config.toml
router_score = "softmax"
init_std_router = 0.00754
norm = "rmsnorm"
beta1 = 0.95
Below are experts of layer 11 (counted from 0) of a mixture-of-experts language model. Rows are named router (the router's row for the expert), gate (a neuron's input weights, with its number), up (a neuron's input weights, with its number), down (a neuron's output weights, with its number) and show model dimensions 624-671. Each number is 500 + 40 x the weight over its row's rms, rounded and kept within 0 to 999. Numbers have three digits each.
After each expert's rows: "mostly gets" lists some tokens that are sent to it at least half of the time. This comes from a sample of Wikipedia text that the model never trained on.

# expert 8
router:479522545487497510575433540444416533521527466528502547585448459532526541506499484542442523508421529565426512494502491556496459525475526496475574
gate0:459495499453539501474532513463542514443479502515483485398483559512435543469581508439447623475481499480515561491478493457530562475521527517527515
up0:534579556525476500460513493536508461511523520517525393503501534491524511508453520492506514524466454475524435460500476478396464520473481462532484
down0:517521482524466508490515526475483500491525518597509414537494545499448509537511428479465492483537502490479513472429473498478450561502542577502525
gate1:469453506543482463502526549509494535425480522524564533511451470484422494481495577477430507473454537557502492500491516431543488512512565461512470
up1:548462568532493485467498506535477447485517525567517527516460510511489528501522530541517525582441526512488457500389580452518530505460493538536500
down1:492456515525459553510471486399476523408428500530431457518569465483467459502472528549524490441512456534529497499520480528433557479541588422509492
gate2:528480490481497477502534478479442503520444546490574521501482524483461586433525532485500619569484505543453471466557458565504494571515507516467463
up2:532518525500477589465524425487429566520551482414514533460467513568521502542522460490453518490529530475512474512510493461477550523500467597500545
down2:552535479414519537515468458526458488520514506553503521508484554471490559388470433500512510482427549471551493544510540569507496527559494526503542
gate3:517524500471469481473585459414494489526429525508529478529407540490408496505532496511534450542448518526448504479474551444475525469522463571455550
up3:431563496415498535524516501520516501532431478505480497485472522519429490545492482553425555604523470492564521495525495514500535526429535504500495
down3:446532500591523499528581594453468523537483515486490495533556442543510495474505460499499513558495431576531447506489458507501490476521485581472510
mostly gets: "ić", " Jones", "burg", "mad", " Williams", " Raj"

# expert 14
router:532510493496538417422567514500495481503504488533485500439484498504489451468498508557480563580422533491501486495539470545513423447591512530463585
gate0:538522452539461508451505470490505522474442496527438513474509513443506508460515512573429435455510518540481481567480467529501526499553498446500490
up0:447512531453439519457509513478489489524435550490534494552495513422519478517458526546523465492469516509454416446461491495524445469407492413531468
down0:555498456474508534499540594435501478505483411509458588486493488457460510463504476528446490469488451462477403487551502609509463466514542495483477
gate1:488478508508504575574501521545484487510506547545436546482531495472512455503469488435464562486514484476519471483465451558517541489557502530531542
up1:548477508506528573521513472539495512549462469474525480577472431500489545456490573452508396494470515491471489433528483491490426477472531478440509
down1:500505530444451542447566538527589544491510492575420523516474488514468450464507493492475522442535477545515497473504502477518485469496474512549519
gate2:516491461448438537460507539484511563426466502420480476521470485506428433491488523506530525454513506490566569505472547503520500480487448494529537
up2:518480561493551527518477499498536444471458505516524492542468468508483401524519513533483437402528531457482504460486499466517489493495466549468532
down2:457487505497508613494505552431507543456462528494540410475468483478488542516551536502571427507487523508490445536547550429507431503538444553491526
gate3:462551479548509473502504514494498531459417467447468507543540412505510492488535444555511432504503536570501480494562463469517468521490431505568521
up3:554528501449512480546507462522502482480511495435500498521534437524533485475480453526494480486484498490589496524454480514431518457433515452508425
down3:523533578524532534483503508503522528494535518521497543480491541438506525601477504552433428495467495497493506430509512525472465597404476505470511
mostly gets: " he", " which", " that", " it", " who", " It"

# expert 11
router:517506512560451493514544469575560540595526450489490484486564509399524494501503449490499430527510463439494560508466503510523578510538504459487515
gate0:539516493499561533482470538500520554495511508464470517477563482533483495488520468499553530464474490521528495490441505464535503477463463455518485
up0:517498569507558491504475501450436491476477464570537526476521480461512455488561523512505465496494543540532600576499500477512452518517505467553442
down0:511458503422494503519523474558530472532485470484486496513527449491515514540548517552470466518462559502465473482434561443525517525500437479482524
gate1:453549581591481554480540480572484437551494484545501453543537472514490513502519541530493424480484497478580523497537515469516461505444480459487471
up1:481505559550470576532601585482481486484520504532539498521545447501495514480465513523537576510551522461515592593508520608490544590498485433458519
down1:552422480493578518625481528561550504525575524504506497489534520514478478432475471495487470461538510488614469555513538501508543505484551506474482
gate2:486495507459427502572449545555482493452466503485493461474507525559505485536596488484400435546500463485490564570564529473457533506507560494528498
up2:457538451577435545495540510471504480579473508456495440466489524527539527503567503556485507497496445492539465469567524510490593493493472476495516
down2:543464465529524493465590484523502455427460497471521534452486488406496521435516449438521526487580510559564453542479553498589531457510553524485503
gate3:539473499595515544529501547465520466541512517491488440531458493464479571415520477519453470542471460463475543536496469472455499516517470457506494
up3:545474557514494501510462529545525486473541474379543496525492514460457395566476478496513425534492524477496520547446483485498527498503433552507486
down3:458548518467544540535554491559421517469530474538545519521451471533538568502424530493482546499495564532546449498534433423501544531503547463483523
mostly gets: "′", "°", " USA", " US", "°N", " UK"

# expert 10
router:482550500470508488530402502577522437505530625470478492458521538553521521452475456507556509514477503481472497468489457487485469523422485547499540
gate0:428483504584420509471478505530471516517455492437487463524568500475443503538500498492515501530465478498510573542520507522538531568485534451444490
up0:481469564606494562472507556532497432540507518520426516482541485570525532484484494458461514468510476533511505453432471529418550540482523464560495
down0:507489414519474507551505567500506461528506518366503482509526461488488507528508515444452552433457508553448532485446476518515430514470469487514430
gate1:557433520514489490556486492529502521544478483496494511492505416510430493522527490500562467532492480463426491504443464463535454540510433537589506
up1:513507484464458489483443562447510509521497470587566480485519498526504515535482454528554495452444512523478475486496517545480474538505498545478471
down1:446538469525479459514484531494482453517488520536511441531521437449540485535505507501478491461538455546446530520515448587469412459517484459495539
gate2:589483540626477506534492528436559481500457564470510500543561511508495446478512572474467495506503489516470523527554507438511462465511501546495602
up2:551447585526487489473542558512409577526529448565450519520542506487508507598510506540504442466460558572449503471536494495494518532394516500548468
down2:563507537520498511429472524494533557504536506465532498465553490497495467550547467507502467511496511553519483514497511535538479437484506511518530
gate3:549469482481540479456534506488487466519505502525521561475492506521427445463418482418593520466494549546433489490505536566415462442483414532547594
up3:551473580509482459455534465457552494514473539559445506486486453505479442573460502461492531554537576508524550488523487502464586431465434569466607
down3:462494532509416471387525499453499513475542431587459514517503509526506582542473493452497483527371510458517467476476436498525525562562484456393451
mostly gets: " the", " |", "|", " his", " The", "The"

# expert 0
router:472409531543515469544523487469560535456486486519508512482514441471560390473532445426529494451418464477467531432477500531499488461474483560498440
gate0:562508574479507502537463468489563483497537529444570546499471472533533448547488505409443452414564561537414486466466464439450499466476493450450520
up0:533528504540527445471530501460520442488518516503540430454536503498508474505494532493527515487508427541517546483586475605479411554519491522534523
down0:487503490553469460514489480504471480521547516585483504524527492403455520533529577570508534491501510462497509488480496543490591513533513440499540
gate1:518518444381503535469510544419530543490456541532440456521505504490488540497559458511500441451542594481478512488616505487543507521464572500560435
up1:579546531505532455431537583548508511465481547506534462464472486467539480579538448487537557429488474506514512509559526450462524470498455383447485
down1:521484516456462576451553557516528492568528502491483533477492487513458433545489491431475502509546468510537567434440475403491567542489519505498522
gate2:447458444541505449506488498518499521565445555427517538413460540449462430526564461496486503603404566469421547551446501462475499536467433450500515
up2:530467560431467548477477505476463471511491519571506503536518512521498504489479444518519527522456564488548479502467434555452494528561490515522489
down2:504500554402500577554560468507552517391502489565515439475497534507528519500513553512540476507421466516556531539494440479483512530434510567433445
gate3:546355407487556413509500557500480516519483500526488504447535432521506468493531522531556501472548493436498499572436487513443408550489507488589543
up3:405489452498520489477470491472488418468490541527511470483517510556481524558515474510590507539414516452487533480506562460492486420539484530548481
down3:465469596505505464466480442515541449497487457481480499542464505458524467521408436484543472537503550506518494478490499503474495461523520473510455
mostly gets: "200", "201", "199", "202", "197", "198"

# expert 13
router:492553401532548567474466524525515456546502543506477493521467469492431568498579518494539510525529468484466502574591473473518543412464466542523469
gate0:484568416474514383514467434528439492523493494530520480554476505487466496527491549517566508520503592529515529580573570523466515503406464494517517
up0:503546512510502475531511480500504561456471555492511550513447447484522526553451593531504453487481538544486525472525556444510502459446531490509524
down0:467465519485472565527501495505476492568486470447540493465513444509491550481500564509546523542440493499508499509494462458575583476457440491516492
gate1:641541509565503506503467534584438510459569515528492518466437518545486524487503446427502433487545543476476538543533478473543518521473508497535488
up1:498501484559434557473528509488502450490443560462509549550484439554483486540502545566520488566476500541496522492498528568595475554462472494531422
down1:499491536413476497515515511554444461523519543496494512496520486442513580505540464471472435519494513505490503466573516522473550540463483448464418
gate2:498529589421533541486501515549534508542527543526465532464499497454464481543363618514452534548567553518466491485527480544475508549536517516486509
up2:428539492523554510523455445527425488501472456473446542533487433536460505545480497521573522485495495498477468526526503573568477524572527470510506
down2:545502541458481558447507538556463410487485510552518518558470514492476478542528510426433561494508485415515557489463605442533408574459487517461490
gate3:472554506453474501496529523554525523469496445553466514501471488556508495472456471507507506501445492505554521539550580456471467507509527591533530
up3:464525496510497479512531469541508543528532425525500513487464479482484454540467427569577452469465440493445545441492525438513462396497507488504478
down3:440496508445506478543507418476509526537426522571473570510504503464449492461476485509479496418549547493489573503501456525520542530500568574532450
mostly gets: " p", " t", " re", " st", " c", " f"

# expert 5
router:561544434441470502492519512529504552527496499531520534536455497493436526477478545448473513454526570485465516475541501464529578477485490484538480
gate0:554520510490527535472485434442544523503496520479504560530440516545492456556508512560491536467485521494547512472531525503561507494509482518559498
up0:507535471512486510476519507438561449493452519505526507612464483477525466491478452460534474499470461480535512501426529547465479541531506569531464
down0:510519515505507455486467502506484475544523477513457483482426524479509568599529485498441541495467463530523492525507522483499529501493455571498458
gate1:486534545501493545488527545569461519536504534511488577547461504490553449479471484576514517481522522436495466516490470498468480473438444573505512
up1:481542484505545462472545541549443537465576480451527509510485495499521530462520550494583486501527512485482492559463501467564422479498495521522537
down1:497557465584478568481466546553499482508452554567446546514494525574488541506535476508458465525506548529448491467478505556512461482506520504513467
gate2:524504462471507497501447503528473534495547531538534566482516474520525472568576518461529476528497528496427475406523510530448500524564494465526537
up2:436573544513544472446445447489407488495487520536395447557566504479595498452522454451524529552585491516549488500473553517552508561525484395480506
down2:464512526485458498517562520463496569452546489505583547505529460545502525481448449589527456508525542545546479427410521493539462502539525525486537
gate3:437526534442477438530508486505551474471522454499490565517443476467476534490551572504483433463503615484507505484462540504534540488477438466395491
up3:571559545554566502453595507503421508487542478511506477526412459488437491516522466461488507527538499473429457503463513480476481533452605514466504
down3:501413534460502509448547477554476510522518465464517573528460423474540522588524469464502487528494501451512484429470484586539564516471497534509485
mostly gets: " film", " album", " station", " system", " player", " member"

# expert 4
router:506474532477550450491516534495472439472506584482480492499551412490440519496490498498523494431504513512533509512582562500502470531409467509524569
gate0:501551484542534442473556535422422463460507532571520480525465542473511515504507562496521512545432487578457531483430465495471443477498502521539573
up0:483428483448475429537498459480538529465445484527434505476465462542480492524531491453468511456455574433486474535514517563452502487520517452542472
down0:471548496452509501471533529505495545479507538555526502519543508528539447503544491537509457517453415613512547544455483432502507477437473529482569
gate1:483456519515561479456479591524516563546526537452555489546467474495484508489532506408512582491590478536494438509503540532465505470505401453509571
up1:591447476490576602447498512531520549512456483502464470475438501458528491506522412473477456517467505544496499573494526521522465529480559513547500
down1:490536441517489467457528469525534454492496472459491525469461483456514534509435477428516465485559546561403456475513480607526504442501512536535473
gate2:495514565554481482525579474541554414490559494580525487469482486478473510402572420486589424501482550498505510474477430563496468506524418431456492
up2:467529476436542511506509453495432491528535486513581517499556471496513414461498489544491513467462565518593527443488439583464447485501562483492516
down2:469468506428467545412457419491520484497521489505483590508464468501496508544503492478471519477501508471435512449503414460557448457482435555515565
gate3:481413492489460444494483551484470462496505512455487548474517473508475570490542473497543526480510607538505420502516439451529464532474506500507488
up3:468493455580531494472467520542455456428448512532522527496520472509516521500478566474501491530476494569489531573558460443499482528457513473530537
down3:419546499478440500524524473510471507483553509501525504521479525531458476504519529462486470501459460470472547481477515563488504542517446470464463
mostly gets: " a", " an", " A", " U", " any", " several"

# expert 9
router:501463557504480551496490414477518490546461531549539448468554530532546488556507513518517464537572411448524424603485506560453456550492559481441447
gate0:548535456521504483546433538484517491488480402442527501517469485573442551514536521566556540491517551478498534563523536509508490487535513509517476
up0:389555435513478533420538463517522423558563568552452499554418562477508498551503573531489516460496540588520444563508425449512497470485488435419554
down0:496386457596446498549450443485429496499535502571547519511505523551489424450498511527455496471535498493489487409527491560482400467611478526529449
gate1:460472561478502558475564586486506458476553512542421445490486523483437419516474544485494532480452437451475519511502550582540519473536581479582458
up1:550505488480508567505549539486496535552487474498510517514520454478449570453537407527482464612524533557581451467524420520536518517459491455403474
down1:556487526446457492470503481496467518511505541452525460462463575517526558572544557524477521526527585486529483534552510566481470496442457460517451
gate2:441501493417550442521459452491454468561511482545512531469504470508522483453533538467548509436470442500560535539515505493502494549473464471497551
up2:530550507487467561485561459574530512570498477500450542507543579493426570497554462516457510488520533528423460483455547461501549516519424551506539
down2:542464489479502477495492467497497509547464521488546415475533476479539498546473491449558501457570572505512482494470478518511541463558495510537447
gate3:448511540482585558533508475516506510503529494514547556529538432566526517486510547499518438436484479518500510469510539541440413509438572501477615
up3:524516515509464521533470551468437402480486522432507495491536450542512462426417443489523506544502549470463510466510512462525551453426488536556537
down3:447494504461478469406529497472457455515531512482490503433499500487493523555521547542528503501553498552450559523528456428498560508440485472490517
mostly gets: " R", " Z", " Mc", " J", " Br", " L"

# expert 12
router:492558485506442476473448510545502537489482483491493502475536560440467488510499523487435448527550597514448516462405476441532523472595504458520597
gate0:533560467480497500451530540447540492533478527472535451474476503527563499496471514515484481485458483522525512534467521565557499433524479527476496
up0:553505526495515512475484558449465495453521527455580511487529502506531476529431490399524435483455527604559476452472503560483499472468513596461534
down0:552528551493476510524486481537548467521481501514523484497548409515506443517543483505481498504489483557449442437579450489598529489516571434461432
gate1:554565462482472474511581504507552519499412491463487476457487475475499543448527476558516513496474524573456505509497454461461472543487544538471493
up1:516525531465596505577451488519477492520539487528530423509486456482545460469498467530551552503494540493482501624460493554487462412511470522490542
down1:535491457476495547479502467512512493417572546513566449469506530442429505496557486536450556502475515446480501459505487489510502496481461576470495
gate2:491528472492518557470503457507482452529480477504466400452505459478559526548504496450512496498518541512500515544443476529469532471525540485472558
up2:459495497508454503439532439522581521537444483445540451447480498506434535493557482516458533523503464532520530472488492498485471541513448456468471
down2:478469506496481486445480445443538494471467592545507504551473525463505472530455478529524564498541518507596511521517595528474541492484445566499485
gate3:512572436482569490555508467444409557505550497598512446541415483497505541455479508522458529428507504513444467555430485520501457504549492527465563
up3:463486538500464543522458493474501533450454522471571524515494516439588490477472462495494438442574461525415441498478503488552508450499475483454487
down3:525465534476497523549433486580525539531484541474455463511450490460520477512470462525471553437537526508514470464503516494513517505572537492567476
mostly gets: " people", "ations", " years", " members", " season", " information"

# expert 3
router:466422580474406497524518451449558550498531421462484509452501522531542532495520527467485500533532481468553476533500492493497538563469572498526445
gate0:480492482506503476475441544490508461448543501532505495483484531531415516462487450413482513587504554509471512457487508508487527485495537510510555
up0:508479500475470456553509414498518530467529453534511483546484533490586448465501469487486577454478486459531496497501567530548448498534526539553579
down0:475491475403541582419466474475507512511496526472512519514561442565542501529477550475429545521499560538504491541476612459513507467543512489551508
gate1:499551509462559577514585504559466464455437515475506458459511490495565552559516405492505518456452474500480502477489513525439428497457547473555433
up1:463553553510510458535509548480561455568461500530459496542494519453469491491491471462553518508544498414510454526490511493538570479468571535483538
down1:525533482525517498601482513480479485514446545477482440504541537562437582394500479461501561461528484552446478570498516490427516484401528497525532
gate2:551508499520458460531529492498484512510466483452489491508566487534504482481460445495484485401520506454430512513423526432501473500467531550537507
up2:495504416506491542521492541551487501478533452432583484533492479480519544495510531419528488576460450614489570480533488525518498402515495476444423
down2:510446481563517525508470393510476514482459541509407521444432491475531462507526518527489505524479547517488501488453512500410469440464465539491483
gate3:486433468458541460506524586530543436452433479493456540485524527495558434564490506475506446537578475529482551491479455530464611474473488481539527
up3:548489534558534542442498561492546522467495534490519453510462487501564506457491441500490426503464485438515478498534495529550512493505554528568489
down3:562511479515433596541566505498497558460455542495521536433493493447531494487529533554551569545495427461495437571585470496487488489490525487496501
mostly gets: " New", " Northern", " Hong", " Bob", " North", " South"

# expert 2
router:508489561506554531503523497447439514472526411510513475548515443509478565542482481509452499461512486515548528492468494490485532500564502509499456
gate0:532464454479451447498512517436468530466472477502538481453485457482432472575513510508543427455482516466479447410524524507399523476500507472493425
up0:507512461453463529489437488506480443462435510551496468471477528539514505464609453465406537505493490546431512533473533586516504527483534536502507
down0:581491523449545515528496524450467534531483492482549482513422572647497594589519493541458518516475427539538549564460516545511469570561566471430500
gate1:494550488503483523516515502627551450462473434490519448504473534527504457545559487527450484459517512465563587472509480510491525521531462488481449
up1:439499495432470497595513535549509503482424404511480517473475489383546451520456494490494479498462532508501468464540477441497483488482520522477500
down1:483555500471478518583500425538477468488514459515532476498483488460506465527526419487515540514545468546470543553529559532466552497547562487521520
gate2:542448508512532442488444594469462520456498492543472482476483498584385522506578604478423517549494486454521543581514426547528503508437472466556454
up2:521465493461442491523507471477534443531603473521492474583497470486544515561514533503619517512489492500502536520548527461498506518481489497424449
down2:500476543525564466515568469464539512483545470474510543528525527525495542455500529536532531476538436547547560502523488521447465445528526480501423
gate3:502525525447464602468469506482485478515500463547468457534533466491510465528517533572510502491554581511594521436499508480450447490471503462439431
up3:450498451563470497469512529516550480547442474448426528507438494502509522503519527556486536493457513556517503514423467433542430495546485441513453
down3:497513486593482583492463510525440490477468537467462499481423490556536480548430546529537519449553494469488434458475453487489435478488468472532505
mostly gets: " William", "ó", "é", " Michael", "ă", " Charles"

# expert 15
router:556469471441495537443557523511536453439456572583508486513563475557530488522480492460536547537568496529537455533484539534525456540544474488447423
gate0:527440461397483496470483574470524573523421481471566489516511523489470420509464576487526508450550457559548480476475562424541483588480475511478504
up0:453503530504482491482487446482526472511497450516458441545553547491520467510426487479421522495514485501412530528477437449594470467553539496489525
down0:480479531501541459492532451479601527494469595548504480470500576478511644546540535506483465501559538480499507467447514558464505413425525533505532
gate1:440492484523536474509499421554531538500489467480481498472456434555485492468459478487459518477493477532456453557445499474469566405424464538521418
up1:515517508465500469479474460528553492440510564494492490568425465430581473434512477505468490548535495537428550501531502547433581531507492532444443
down1:464455575583514450492552424486486498548448475502551474531472480480546474528501455497535519413564443449538495500435534473505465509457550480501564
gate2:420470533458489502504535501493476553549479564483478457531489527480500551565498491460446533504531576488538413457464503519576516509510503401501500
up2:501530496483563471489531484535496505484529466562539510484503520593499494464528450440514480452551521505490569603475531428440474447507500541490524
down2:567545484463546473530554536506516577570503450492491463514476480549509435456517490541505532473493423458480543443570458473496480529513419450568515
gate3:479450501455438469531514553432497487512490454514511571498470531493520454503451503462463566557416505469528423456452410460492456485530535474437444
up3:545446479544492518461535456577485435524519485498511492504457446515520457517542513492480570493525522464502484470524482500455506503460482547503520
down3:444491618468469530499481514514479519470518473493549448440497518494439468497442458536492461520497483532526471409440535445538517492488500507533480
mostly gets: " (", " \"", ".\n\n", " ", "==\n", "\n\n"

# expert 6
router:448510482532512486483564467559459558465461441470518517519414526513482413484486471534521479464480486573532478596412518480466470507421500497490486
gate0:471499559511460475558507566472469453562541445461494559533532416473507561531555429465461565482494499459488521538493496492512473501506485521469487
up0:503537482497493478548426542482483550513511556516499534501471514505475471512470548487517463506472451520482531450472505476463483461603472475508451
down0:554548502449461542529518452527456510547571486512522521534448477482546517492568512522557436462426474500492496501483545519434498473526502550487462
gate1:511541484528513482440463588475410498444430453470466504520465523553461502497552511509483497493506501436442509546405493512447489535440447461535515
up1:497539486487535458430492494501494533466377585450494520451558441496508604514516531550575524477512590571532477638463545494499483466486480458483456
down1:455529530564469453460465491534522566466459438469460540482478541484536534560516537452437480475460495598458512544459476480501564404516569480489446
gate2:518448475470506493507537517479499482498432472527493491497526470526561524489482525510573460502531511483484384474546510481529506504506507554466524
up2:522512561436520512468489524474555463593491497575561514509527530499455534489540476518499513485470488519534457454515460526479557481573538508468582
down2:397505510522485420476478483502595523505498457456506529491509552592494517477520513581558544584539455477504505493501490463517487448486519455437486
gate3:485459574417438464551508481541502546520499504511542479515467490518435454418508529504469498500480475461541458422546468510434591523559524511556556
up3:502502457522445574462546518475513516482421513511505529473491536512457505485441485469520551502495472567551474512517510505523517560551476477546543
down3:491469487566495486545492479474515523494503475497538535529437504496502537487500460454534479550575496495469514498558536592500541520569542500482472
mostly gets: " was", " and", " from", " with", " as", " to"

# expert 7
router:523435501473492524561554498492498496441549523412490531454434617543542528515499505540516540481448483462494514449524516531444474528479516449536499
gate0:522518549558559472485447497476541512506482492465555513479506497552512430542580543500511535574494549494517552521441456488529501476520551544477471
up0:514586533437478459488536501558549541501385448491574451509536477502475513505441478434451456458472373555535481597553482534480461534542533493501522
down0:490465514523488506431485530533540571506474551522500508465510490545548560533542530432550491489494528480572567489479477421579489475493534560544499
gate1:473569501497547450539528519473520508454449504455505509524420557467506540521536505446455474474481506520508461482476515526520494486466489381440555
up1:479454555578535485508478550470505483550558516512491575495476435450513506560492518511529556485466515452543494501499453499547572440566550531493522
down1:472505404542466558452479541500463545468517472446560480572425546480481489499446549449464455441466565374567504484495525431472476508508556414542530
gate2:526516436534546420475481499531450553469470555509491498471569515528517496441515574477512512431490495471482481565579434496535479493439507497503581
up2:507456486483558408498474491495484503531516520522524457443538506519504511576526495437473417525508480493529458517441498539562496454453545460424457
down2:499460535496482510500497495481521496549480478481520464518550499479473504553503512542544454457489500462503525508450471431473440455508561523413522
gate3:479488493468519477534528457494502510484434499539456483521532548476471522543565498461469420501544533504501562496481517494436506480414533467527524
up3:538463542539456427531471488456522547507503471525533482448565488517575512454459509519459431473486509433551488526544455499471575536610444596537490
down3:496486498480502545483465474609468489557501531585468539519461465497428449550547528511508564490474480522469438541513500478473527498522500465518418
mostly gets: "\\", " :", " \\", " (\"", " Pts", " -;"

# expert 1
router:479516477541494532522395538454474441481470543466472496557541569471478507484499564513494502482493503529529483489533509466528500485571438474512490
gate0:496555502491494487474541450488540468507530497494478537476448505536539475422549518418517429475515473427538495463498545522486464498494531518487523
up0:485467539480557471478470535419474487424484591477514493510537476517543502537554436493482482511473573537479463494543545493488506521423458524498446
down0:509520543496506446553493551489467480523535509547449509542562432470469525566494501471540507459446565506494508529487498507570544505521530527533472
gate1:516489474510575527521497561561454499454474517423514461478413496542406518576501454502542488523524516496526516520554522535502519541462510486519551
up1:496433565519449475468566403556563567528518474482488490478535487571503508500470532460481497503493473522470476546518499506419512507487537412579484
down1:589566506466453563495515531489511508497555531472391429529473520493535483500460528492552519552491539554464488526488452511487520487521516540494498
gate2:515503493550553442477444504567532462446423608458516483522522491490545466518432556506503526588517503496547463453469530480496455536552558445540535
up2:492436479482437486520496584531505479540460419518459440508480434439488459491534553487500450450524489386471446483537419403424521611468467465503521
down2:490473554499506540506495452497437558563515478448537530431478486485403522465509512502492529444561516563429553499478505512430611486459517499533432
gate3:470459468492485541531518539521477530501484553509486433496573542469486464526473563514548462481510510461507485516516530581587467520417540485502565
up3:433552529540479468501461523483473487529414538507519523485458515483530469512509421485403457542497474506514520579546467449492460498535468570547546
down3:555561515548576567517509521483490485538520560500503541504484556431510561516522498518458488482479428470514494502489494490454566420470476483502504
mostly gets: " not", " been", " used", " played", " held", " him"